{"n_layer": 13, "d_model": 256, "n_experts": 24, "experts_per_token": 1, "d_expert": 320, "d_shared_expert": 0, "activation": "swiglu", "moe_layers": [1, 2, 3, 4, 5, 6, 7, 8, 9, 10, 11, 12], "router_score": "softmax", "normalize_top_k": false, "routed_scale": 4.9, "balance_loss": 0.00293, "balance_bias": false, "router_z_loss": 0.001, "init_std_router": 0.0104, "lr_router": 0.000368, "n_head": 4, "n_kv_head": 4, "head_dim": 64, "vocab_size": 15849, "norm": "rmsnorm", "norm_place": "pre", "norm_eps": 1e-05, "positions": "rope", "rope_base": 10000.0, "rope_fraction": 1.0, "qk_norm": false, "attn_scale": 0.125, "tie_embeddings": false, "parallel_block": false, "init": "normal", "init_std_qkv": 0.0496, "init_std_o": 0.00972, "init_std_up": 0.0496, "init_std_down": 0.00972, "optimizer": "muon_variant", "lr": 0.0115, "lr_mult_qkv": 0.5, "lr_head": 0.00723, "grad_clip": 0.5, "warmup_steps": 200, "schedule": "wsd", "decay_fraction": 0.872, "decay_shape": "linear", "final_lr_fraction": 0.05, "batch_tokens": 131072, "seq_len": 256, "doc_mask": true, "train_tokens": 672200000, "steps": 5129, "dataset": "wikipedia_en"}
Below are experts of layer 8 (counted from 0) of a mixture-of-experts language model. Rows are named gate (a neuron's input weights, with its number), up (a neuron's input weights, with its number) and show model dimensions 0-255. Each number is 500 + 50 x the weight over its row's rms, rounded and kept within 0 to 999. Numbers have three digits each.
Before each expert's rows: a language model's description of what the expert responds to. This comes from a sample of Wikipedia text that the model never trained on.

# expert 5
It responds to: Dash-led infobox field names (Genre, Release, Written by, Label, Pages) and video game or software words like Nintendo, PlayStation, Xbox Series.
gate0:567540434455493471529486500492521572578532444473350468454420572470514510546474515525458448525506503520463515606455527566472591568466511574507494546441583461450454505544520503456661548497424435512476474519492455485500524510526520422469489511508537495478578498586524400606502461464459558444476423473410503525495487543438504480471589498434555564513439506478541482488469538490596540504459457505427510568541493502538436490664534434462459477494564454478555587557543533466489491516420497450566489520564443495447484506552466478482519496428455448668507494456539454558533474529431494529505561391514482518528543635590520512458469499490596490448502524466574504563472516454569485504518541445443412547572487515499479580509522474564531459547436523568481531533518646529543488469550591
up0:561514580524427610523494464439514526588498573447531503496529488520494493427507458541497536504590587431501530519443444572484501499558494536524504593504544488475500506485536416553471644484538566497588425530595441426564566541470497447523558496494515426499551562493566510415476557444523497477498572526523459511552554465444385448567576589535443559407426539493608445506526541543470428444476451564449455486505530494646494427574496530534448485525565492520468482496535490460431560505531487476582501454469542453508557481504510530450528511557476508493521588451477504546495567523570486483411496425409404461421483557523476457526387461507360461592452521519500494458435517453549474484436500592541461476486558517461545445548512476551559535531497515562513462581550512471528393449409503
gate1:516444491475482470514473529633486513492456531468499486409515549418528451467484495472567487436450394572588419539584503473557508475446488472513436492498501502523457453462577507548477483445443510483499518459487470510472534482496499489430416411525482599491544532569509408467492435454552458499501534526546466490530465523484443521424556423552576561539546477380541456536560448545504394419516579559594530522433594524516462500476514565492535525540584480484482560554623517383525503531531524518495476500491582467470472486467524529396532477450604459480563432476475463464449505499444469515467551370516469465477465568546547497470528560421561508561503594538530507567405563584571416443422502520505468515546417520423421573503460560513564508565537492502630434526441507535532531493396433
up1:533536511516495491571521467514591547377457439491544477472626503597593523397425504455576489476399480495450468561513612534528581541499546448539441569550427516512512575513484478468496413637519475454501409518555502570485513447502465488534486526463473482531432484524509560456480542489463497499449506538456443488442496521435544409466552449491477472538571546612527494426419494543477538520428447557532405494501403601517524549551539508472482439564434509479428496576468518453369489453507522482499583501512498513551496439456477510481519515451598473452539475540476595425539447515493441520535506475424393462532514560483565533427475484479556546536484486596537487503503552530565441518462444464615413473560485543482484489450521454432509433461579462494505500405448438424567522487479387
gate2:543452509606579519454499562547558582559543531575559448402484545530508553562439480489544506479536494577496480467500557509556425570581632527500485506538393467536589468494611456507394461448511538442493555515463523567451535574546506462549443466451548475478458430564460522499552494601494514528488511498466550496491543500422525562550382549523516536486519484538536517548470482484546429507547460503648580503504546522563542409490507513553540483541448440584482485470455470527542457522526571495517523409518458499372549489490527592486500487518504498409459580475455510361480476419473546508545508583532476417544492457483484515459534368450568540468530507520534534478574522566530474552492385587516483455531471402513495485470562547562527537496585519450553493551366472503529543475473539
up2:546510421437547506477432633503487432573528542516451428525505468512528456546460437430466429535492471546455419501520498422567655542534466469523561482491592544414423466426562389592454364521492511515469466501526576511513493511473511450519501442487543496492473429478568489490555456508612472566491479509503556531527493514478505398532500485492500423533570497508506560487508480553515580496518544497424478477456564485516448499528483490559456507525548461681493455492422528417521526485521506469549415487544480512588444436542412510488516574644414608522586453522464448510405473513473493467550536442492517576539555593467516507398458502454544430431531544586509447434509456487411559500562497489509452584560528486510464498566557465493460513544551542530431506528517474437538480463554477

# expert 16
It responds to: Capital initials and pieces of Slavic, Hebrew and other foreign proper names in sports tables, as in Kr-ag-ujevac, D-j-urgårdens, Petah T-ikva, ž, č.
gate0:473505478518515408528537550485583502440504516451443515455618441562609501436485479441448539495510533515501470456461465468508516494587544458502501430556481530507396542493534426502529520491538515517514468496466486465502489465502556465568507535538467433402520539497645525462412550436570480499577528480475556492499425558553540586553481492417539528497433502598480475574468479400489532468514536529511532556535541494527487475492547491468520503499468576468497544493547545661501517462527533434415470414472458589426551471473542424545499481592517499388499499447427567474537536500440454470484472500455475409537550498547367535550470508531556509478608452458461581636499506533414550509431497469479499537439520422512500580574485491451516432570477508565519450399462422537490454593622410
up0:494545550475527412484434494506433507494351587568451556411453592481578448463522460552501476545439502578564509511431460505484476613487550437558445435531482476452533425518500474560580543552568550531533524437474481425387456494526523484513484488407558451512505515509532510401458509504508409436511416527490573496537437529484509384486514513442611515453459467451466436573562587528526422420575406459473478487517427528527517539402482483449565407514487518501501494527428621451530455524453453507479542473517439474474614469536529499434452494483500518551630511614483568477509468482409463456429432537447536534458505504438439521465436421556491453549518453427494525542516429518523537556570493481568559491464435485521409441521522466494533598529498521465513552482526563513469555526496524
gate1:526519517502484566552563546403508508545556491477503537602585512496512512497476500402504446533458461478393408494546457553474609461499549467516397474483566471509504412440450475498535565475503565429564481474465489456440434486508509464441492574494492481402551606629540559450465414461522490465443472460499606504441446487470463427578536491538575607508491452458471469526548494493477518503498540576452465536424495475443549580520531388386483544470537509451468515477511543529561481429542424465522473421578493517454531453450539487551557485410526437566511548505530457362557460435515466558569448461434539584497534487493607426475578500486476501484447491464488454570483527414593432482543540567499533586523566459467503497526475540462544492510490544493440560601603452528436454562510487
up1:510493578401496439446503542528467431469538507437363463487460480449565500527469546580483421502503550546573588499474518458593520529506470506450562432479499490467566591515546402491432578440477471459510481497539551527531571508478533474545501376379591536480425467558495576534605468454560528502417522534453450590490426429523601568433498506539462503489468417495450491534554441595515457583576502492551549522557447570540454441457462496449505503532503517496482630444528412529401573569448437539488485523507519494508497509495429465389471504492541541449481546521482450560467446508500454539475431371480529358596488525473566478467508445511486467508492532494521504452444541553495532507524542498438471442488521464455460562457519511526507569451530562566566440514508385425437500495536462
gate2:472489419512524378567573543563496497531529428552356479360424464549465472520552524415558492473455464520468548464432577546460516571517424536472536501453468546583538513520541438439490525503511529400528505518480515468548440518600615452503476459528479549381529461493491455457513498522586430547512483506514526443553483505485472462536482441569525536522531506493478526510451492458514448490525504599453513457446441548579423510420552473491606543516513500518487459483472488518488562480556407453563437482487466611522512590547466453619522512489488442462612509547450618532561546528440615494550495533582524417436542457458477567504475495459572504528518476451533558489490524522457458474569569564472465464567567490512448573542487551449527442423473475407524490588496534474478421370532478
up2:552471519481492444504465468479456474454523473486586523570507551476505586515437523553509505519487535516516537485532479452468460532472449518460528468535565431399522459553468532507606513500457440484621451426443394557446476516447491551524568487494563505541519513503512449524577528615414526463491503568496561511457506606496532578543578497475508548544468447575499482487464513504474611554510505535469461555592492485486528479551491478478481527460511500410554523556511590521505508490410515530455560441500383480487473438508607539508434443498493556616386598423415413489571491460579445510417478518511469639476476500512419500450467495573462381615437495537513479469488459554482434484492494465563494576496468478458444427464425391458537512529493481634535469501626514468436510568447504

# expert 4
It responds to: Inner word pieces of Latinate scientific words in biology, chemistry and archaeology, as in herb-iv-orous, stim-ul-ates, arch-ae-ologists, amino ac-ids.
gate0:517523516534435559455524538524558508478511447551500436536520461527525555471474484483522477480496507521487495539373572513440415491489552589491468520443579351523503500441490523463509513489503541464433482425425543486652474497544516488564485486490457381520464493534540392500493449451450373548580467542451486460518596470563468520479493488416522587544421418473482536355480516509484558442513480398519463451465477498534450483445611473467469514547441508485523485529504413551544558546556487499483408522498473494486517596500522521461498579502390501599477488592570423586492528445605474460513576463435496520438513383511523573539582510512513562530497592519399426448451490490471500553509482505582510529535453474524421484447529498551552521530466367478517571485546469449468550538454550
up0:629456481414498542560473434548475520563465537514469441503495531493530549520524532453506573512403509601447572491528559503496458544528511538530374415541507478457501517534378444474447508542394503487442514466540440506518586515508441483458502464597534480497430518452513530490484543476442403508457500417410557475517509536529502493553537461478424460532458559493535538436490482633536605393407484526473444442482569552559507457516447473502517426616468445571489589480563573552471413521472565492490438512574491548443545544471507501526448582453563490493493386580492475442579571525489511588452450547596429485503558487463570515483495482524429402399527485450475567555440449510486496541377527485461497516461557545498589520458494562567510496512561477473478449438513511528510424514460444
gate1:483442457432440549475580470537484501501592482459490483455550597461521473389517461557492436483523502548563526542462519573501440513510535429478453444469378468537488560423526574497468542455450481432544534494416533446483519534503570521487483534512452511586382534466408475375579637432463564499559589407531560493490498493513552553541451522519489524476540592484554560467469454425520461577476521519442539428526469472473589522486534550517441516547531484421484473440475566440542541465561435483541532488532511541479560516481557529494522496458450579530489507593484502489554481509544519537544507527396517461518399384575605394488520407495476547464465383478471412497544457557515563569505466433508562598595539454552462471478507479485497509457495441516531518464551596596452474557452526
up1:523519401453479461470494526456514556538493579533536602503535540451553452420574563498634533474514439549492531514460598541601516548500527470432486423436510568491526438622422524457592456513533517508486487576564576494523466543569560523554437459476509478535533478435481503435441504539544471531539525482476513486436492480529417503556489456460415412556372529571498431527513431459568544546447563493469508459448487568484383543554517547427489500622522496572555621509560476463486465533488471490511540518492528594540460473552422525545486433495522548496496514538472525527483359517575539534455390464545539540456496479588454463530549476460465535476481412505514637458587513473467459536471471422456523469528508595576527541455484518552524624469500487508540511466496489507549459404562525
gate2:565537526446476523433478573516577507389466490518475568548482371548519493553551490512457491498525547535563510463486616417489467600574524510531494516462459593457546568544571421456401509578520451509542501452434531544476528523524541505541523628480401527481499440521428576583524551450444509586566567435648485468479540463479520502465522556509540505445561522526508525484530479492577421564524486530507513531482492519496455432512553449476599492533484520378507523481512532623474448486479480555590398518485493446509459517465466616550551413472523499548572490458452464512598551474420549497455482426426441507507540486509552434534532460590464568531506543527617476406502480510548509514471447561510471529540470537521430467405504563481473466489491495604521601505502615520520467498502445
up2:496499480515496437499548463486467442592475579470497550467508592460492530548445490523431472504595472441537502592557451571440646496405485511529417496464562475553610472494543515501496510504459474480538575554523487506538485381597430552500530467535574525505461587459523483572460434507559518496403539614459493508459484454448552633481443472530506386520522504464476558557534498465513506460535562514533468436563424514438453532486359453513486545521452549586546565460428530487395481495542502499514529425439539473587486536565484510455506488577411445537482580515479532392460524563609429501425487539591555444465555552520499435467531553551469416526503472534471489460498486599457557416473534478454462468482530533388560502498550488532525493509451597448449433489532487505495472432521493

# expert 3
It responds to: Cells and row labels in election result tables: party names, Total votes, Turnout, Independents, Enrolled voters, plus stray numbers in other tables.
gate0:513478442524546622562483556534510637524456490520468509461488535503488555415644592481491565485592546511466486525562520574555372552493571530556507581525492562380499442531517476532487528465561496514512544498493485425499439538469512501473554450616555494455498478473451396518493529458593521549573517546482488408662488460521522579517516534469422518494484396457549452503486537475457513521419536491426479563461580506497565535527577492468495482498585423547446547497521514541488450579549536584485470548501503504451484482530528481504535480495536406594527517557562509557436470573507488450559517573470430439413515497548444563496533508442525423424545423512505481536460489430535470524436502498496565618487493443477501431386599571518471404498499435507501510477518518442472406515521540
up0:484542508471552454518501500543422460501580460413554576446561488420399505531521486563385557453500560521448519549509375461532493446591485562486487533450414518413471491471547450500547473535482536534354429508505485453484470466484557498397489552512492414566543439511451475581464563444583403533540496491443449566578439496482531613490462419533572481473492576445575512499493530529611529438485502489440532429563570439554473551457533456462579526394468405538521459479475495475499560500437442538518567479487448531436459461548474457444563579489527460537514517484499487532563505509417372423511509486521481525500543491532519486456578469542484491593445421516509484550483543481445468501531469473530464486445532530494479613538540581466490443478492422450579514541427441394493392544547505
gate1:465465454597564655379498481422461519497487473460585509492450444452516449429486443443465384482532589539524514503467448470437490484535474503487516446462365493459436506563527516525530487488538439558532454459471539538495513572549459439573476439490497565398483447498554460465514522475475439461496402496475437472541450472497527577470568563531553492456467495501529514471456493435518477510454436557593448632535400473470545486563528485536402405611512626495484552524503514517517486538518546474511508470477503479505564473583477488343453574580402491600582583584596485543474466409526570491443566450493477510510443582506504479518543494517519435509543488536457528493454470459464476515480484574519530647515551471477475561507530467472498461428550483496509488475537454562492503601507475
up1:513530551486469550529488590532536456379493476418452446512507498490515538426492488503461517495508541420449457492481488525479507495420431509420472388578428530603509488552545542508549459506561422512495411515494527491531467419529430465465546503475519470524455483495542522565521539471430444490477510496427458563505417509628497543462457537544547444457514593503591520491521551507470630493471462552521556510471486498525530537486542550503498358598523509507486474494412526396581433412569489398476581565498528525453615475525477521440500528443567540550538490558521550541495538468564653521521447494462457490530500546444546534509499391393457421571483475480551500425516448480448558521568487423567650505563520544455521574571506576464529497541516493481492491527614462539523465444429513
gate2:426635461439468527521549542515588473549561506430516477454585532531494435433476480469447521475446466503510460561511523475484420460472489452481549482494489471504472467542483462446478456430572538470545460507575487453514412422542619547481518447492478514394531587581535442491586525609447382604494533414420532475462452508398483491569514574517429494539468476447564500560418561529496446569530510608451535539524509530436466490560522464459427440547548515414495515453491659458464487487458598469486531536496436560474504401543537534489484470517378498467560438546467471483511475423575497542492404502515554509492504479563473439464444531498499591604481616511536507441483445513461432489515538571567524531532512512544477487525525477392478473510477521412479488464562601458490477497439512
up2:420498432455473541528450509535482484510551497460437502490454517541503531493440486488479556416491499536491522541556515499477477493525508448526619535475475444471579497496534495430452487491585396391544496456480491468517478394550522467548491445516478621399437632594490477604517522521413480608487486447479423548542395479473469467541484621542479564510474412508631479450442460565604462428504539593406487560580494465526533546605579521473436504449528445459511479489474544458418395549504523456527536509519488506470571486614526563467556542481425527436556470515502483487610472523510524470461480537522545516542481566471509524482508471603455481544477502448576568423474497499480588480444445453430498565467449576521548444609490485470497505495497449453539498534583573459524564555539470

# expert 6
It responds to: Table pipes, commas and "is a" right after a name or title in tables and lead sentences, as in "Zenon Ważny |", ") is a".
gate1:501568526382443599516421575507484533444526564412483485496457521504452457625534424499477526588502508463496548507445421439472524494529471505471474439468497543472570500439468502544517554563570424470501455520542470483450484487575442533518473567530373457477457530524436473518571578484526477538500478483437481586470450492535438454553463491530526503484499507550437557414643587478519483506509435531452503612445445483513453479497527450576534450489548451530462531442517514351500539502544517479444517479448536556497518484449511589536492498449463391446530567510469571541560548474399474444541550542427563519486540584468565374417601461564613568476496474484495479407533585502488535513524402387453552400557506483511476485458524520550494450440540544526513512445497506448567537491466572
up1:466536551452499550539456535486487459410532505464539593538507563489488480590592474521484511495495503464539517516537533444442544482571551416464435514434418558579578438514499488463490490563531533454494526573467511417529508487564585543522424597446393484449443523503576514529561559473458464551447501589442520496484534501503471469499472462520538509476467518522510588445519545532492492501577379486599453584449416554604492510557589520476567426514547440568474540506494538410566550520584527444347478527481547532555549500491537506551503548515473393490476522523533587536540562516480540430524493561358535547491531561430583369439527554470542528519467504489431472534520575532552461445433426458502528421534518543551480572410514457478445389437494414498483501453510528481511541449566502
gate2:568525442518468565477441456506533553396568553437460545475589485490455408627521517518506498537469536542433322537519433475497521523470528492483550383505449458402457568482465507496617461573617466409416425551515592463534498424451449468525505563561529424529456478573532468503505530548535433491456574573538428494500487443471451520535543456472517466510489464475509483424588580507464461574527507511550520524549542484519421483493477545453465454559468583458569539495627499459508464522475368488458499564499473582509486539543448508468515463521537482439498497539508560479408458560426445605446559570452583598546460516541520534464524490521502559497438564476533516531528514499577492548531489531486577591523458521485551468459518597479588558475502447452562566433516509452503537504502551
up2:485555451526479543472517525407554644493512476517514437541572510416513420601467510419529507492486530498491414544548517482495489504516519526560557562523459560484432543491531538502571454494426490456524384559482541539511519541430431374518542470450549400375425504618518474494557518588532444491481543511441502504545451528441472515491500543454441514507532475536562490440613553455384508563419399527587524474550474455632509540590509515495436460523535531394450485479528592507504455438490460520423494551469449506510481571536441497472580533421496475508568596515484563447432455477475510527436535550507558456482464571506548462443572479597518505439494498480511496497538495559452463556485471459391532479419569483533534486444415547500516436528516525473560474432496444499511477460548638
gate3:511577396462511479559539469465545516519492553524445492456506457463401454437459464505534541503522486530515417458484443463510480405530406496433558480565448417563508502466576465501471521469450470529478445502525433517467520483496549549511408570430454442496466397522407448444512487447472464543440542613496532414470502619472571450497441522486416493432400422379476552447447468544433480578459511464521486496521581503502474502517519533525433517479491462490506484457521557540503528519477472441465556474577425555542469482474532554434553445484485508476483472518503571480501460524551530540576537575465535447533538559498486553572537520515438483509508518584395612567512549433519467453575467478496459489525523548575528490570681493574467495424497446484369333453510441451552472492477595
up3:529558510502536560534535538584503529418559511480537458558492455507396549384504491503442512492585506488476561473466521563546417496581485503463495605587505581466413391543467469461402505532455520498389473517438429562422548505476609600436551511534565503558549583458498546499420535497525478434406525517478575475422521512479636465522495518511462443487414511464473521479500481473516476494507469483482531472511503574434475515554583517424508539484565446475538477495486469442479473418527522495455553453531502482494494507506479633501414641432477526572480487548489484510585468527529477444527573391478387453507468467467533546541560608520417517538545565425501507435433539457503517531497450533475449527483457377570498541549548425521526484548469494476544619476448523498423549532525565

# expert 19
It responds to: Middle consonant-vowel pieces of non-English proper names, such as Muamba, Nunavut, Tomas, Saskatchewan, Chapungu.
gate1:511503490506355501448562504464526514481465488529563475514538491559473518454524454493514546438420491544580588470490527440542467488541509539493479527435479543506620537510525489538527567383464449443446536444529519504481497492567522543501469537423573509454604459490526535465531492524540508488530440504512393490536579579437550522527468458505443536511565386513483525472386504399493433465478577573479501561503524554579464515540465574522440457501520491494480524511451528559424491502504470511552558463462508602473555575567468498514504518420461645482528548699501456457488501532582479510465462591482585503543454496520451485466503445522530509427605567561435419535521552593567544571455474438471551412551444472534408462567467460518559496562445497436513407498504513510426432544438418
up1:581426531529426484461398442485412433528439490452595417472435542464503502567614495532440459518491601518581456526505513485446511463426503594408476477443585495548497531533500506464484501535544536596496558498505548445499443524504441510462517600463489480526515483519588527463500633489484532495583488471524452467503502472471484518493520545441504423428441577536552528603504440562617443551499468501508459474483390617507530496520544534530557483535506452488495546586465504465505479472452531510443490541481473449447486449444424616580530481550471546548405527445506573457363483473471475493444508559477456462544474544462574507562539506568482497605362502452515543476505500504509369475563534461449468483462566500459462463458567582501600445545585497530559479555539537527440448554519472
gate2:534496465509494463478557455574453511552484493561569557578601531566482446530471503453461509500486559651474546461439454472524425529437492490467366490509421415469522466471488553563554566613621545477619488605516482481444471423436468576469487496463523492428518471561470487472560483420521492619514442484476477443489593517527468484595381625476524507530454474495477528539517455570470493488469493496419496580538519446521487385480476560452504494519486475542604506474437512560408539534513417544558472441509452403419449544391471533458468448447528476503548465562599523501473454504496465513447482438530541424430430448521516528453508518532528425595424443429560519480531499487516472562556536424451538409541523488482474524504476407555473485467504524497487474438473512506455568467521545
up2:488462461435530507599486466531583442483439510562464528415502531535465488471534558555432430465424491439497430518606559512594578500496549520489655514548522465576431535579503424443448418508400458604486470594495538453534532519522507456460454524433452479538511464488445487437488600519570549557481530360437455578547422536516425486480554462415428468532485427462475469519520510482480545498555461447546451509467495485525508501492527564566477510483528492440484502638472419582569424449538498491493514481455512471475524546571487487470502640491473452495500463504525483527571484573391470527547483506564497530620551438452505491485565534611497465518499544583501498459552530533477560430551572443613563524499499473432522494488479468615518475455494434594505548484487508424439506500531507
gate3:550493485524413510471527367576521479514412507525511513502458564466465488459472456492523489535515490526471576414484471513551417476538401429564475562598447450434448455537504511502560476551516434514499567537582482470339484512481497465466488532527472480474560385533437495546427443488542560532523525508490507497407536476578430475462582542563532620535452517494459505582531465538397473496493573454477516520482520503578525537462491445411444454473550508476520470541593576465525540546561494580489487534547465531571611530531560501550488459505554528548495489503520505506564519507458507427521433494527542493563483495469382507428465564506496562449605441612566475449544517464469276549504567471466575463510508431467527467432482433528540495546592458406465563521488501494459468480540455
up3:542570523489459540550514528562471493488486462446488550590522487539512522555581579566541607483440561441564464488492473545499587437528563537511591536465522598510472483510505537491507467493356504574476517537485469508558454477465625532475473515498573538517515548466607409500517448545448497574634521487429508523511467446415594456517493526514526489428495501432492443457546512457550454493603487547497503480521478513477411385570576567589597488471491515456452558447489533510534487540480562475447476489527528508415600526570378532499523446471533516527436413395475493489502432496389523501488438420486447421455456508535581503563526504530460469561486547478360560484518530520509474463498483580518577504493459554482500463495548581548439500513438438483409511461581474503595600517443512

# expert 9
It responds to: LaTeX math pieces (\, frac{, mathbf{) and the opening parenthesis of species authority citations, like (D.L.Jones) or (Hampson, 1919).
gate5:504492487508565533558554586531509392471450517520522597495484446555436459535516604470503419467548488513508512489441465459489467544506526511582528531513501546441451517520561485523401551572598458503433523486490509422391490518440416490479426490508466402547471477524514417498568435467511602510551504499481532408484515475485465521484583453595465494560523543430473480474513477544486553359541487489399605539495430414489449508424459561581513557510475477498526608526448505416504501471486575491398582574501391457426419546547469460525497399513518490481626468465532515438486470461553537459528496498453562537444410592440517506475482524503531560513587456506502531495546497409508531568495508445525510570548412515522491611497559509421515488501420414460519555505524496533410575511445421
up5:399467430538488434525532458523450548475471490514462541488486509513580496424562524432497525505464519508532489562480504470472501513459514602477464469478511472464506457554583542541531490511521400412467495451526539453514537362453431461371539485428564516559519435561399490528507515496529504445505472547428508491430477549538452526542486488542469512525526527458499490454551466587541574487540561481520599462365493427484591454570446475420363556476520525558424507524509516443538538469496586505504509566466502505500507415498377493515624482409388543591495592552462488428462504448556590485477508475535572465441469542529626553450529547518445536431525444496570501450552462540488447470555437579454479467566373544458558478495491525507532530512423534561472579569542467525543489478583542
gate6:536564564393465478550571449522606428513583531376483487548548532555445470441525544620446490518562549575518472423520580467533472501511511489436503597488521501555480555480446419481500548491488513509498477585496512388482492554475537482554513517503411557515561527574515443500438529494547574444560502562468528518459450528474537514513473468440575538508441496511482409450475476498490462493505568421629519441458507496569524473478623506573519481495500456496521458570426491547373535581524540510534536433535490562400498522538446442469546500562504476417554535547542492451443453499557567562570543481431588442544524491571523513528496536631533566542482506574458468398572472443495539435436419538533497507452442529464438532475512448507489497409477490577462429579583485411464522519573446
up6:526511412520529560454506458450395474544498532468533462423464481466460502499513486446482491359403397597466486470546507476534498452522476512594494524516515521414505436404502473489511428518565516444532515485502521563566447450480420512442526515472475426556499543576518574457560444504477413587472537523527520485479515465566477440539576462501469467486539498417434528479491528435470525586548463526552542518509486476494551510596459609390493559505476397523423541516573547631576523519440497418558490536466457565566603429450525526548394454584523529592572485554353513525531603443503559580437534557548497526502464509457581422459531579538502458512546551452453571522510446472574539529573511433519481477488487406486523493485511547494512431483522477544540479499541463562571525518573543
gate7:552558521491445530630418563486544484528439645526452492466489518499481497483493439456502445534510511413475578433457482561447591410494426516628427574587461520419540446441532449531570412522590509551491465450526506434496481431505565497559491503501526498498451504553592509460518497483614534446459531529419503474463581549503497498562490527613604535485516513490504632478535466540458462558481473533560571535409507461483545488458559549553464406444500504510492507531578493513472468486442415502566440539452490555460531456501504418480518566427442450534435502534517535518392533522545599472512466453513504524469484538438553452458474489585591527549484492477467586538469585574521543467387461494452454446566455523495505567513511469595535498524468506508629572538550484558499483468480416
up7:496533433503485563567465581450540448559447603484513575480464630553545505475501466424478475559466564545462458399509546505441492477488466527526486583556480525486508464472458572494511506513575602523515535451424565428515485432495473509440456574444537448588503577472539575497554521500555531500453637610528539507515504446526488597497528511557630469503517592465455577474575481530465499550490498549593508489512560554393557456607517519575441548517457521488496495487548430470414382446524468474561567485489511522471394408448485460508565497553486518527496533490484499434495521540538517493523398505523605507420514528450552500442462454510554531485516395494536528564499520544447573498436489472391411515527436468501451491495503572543523572450557612495539547494513382584497490514512508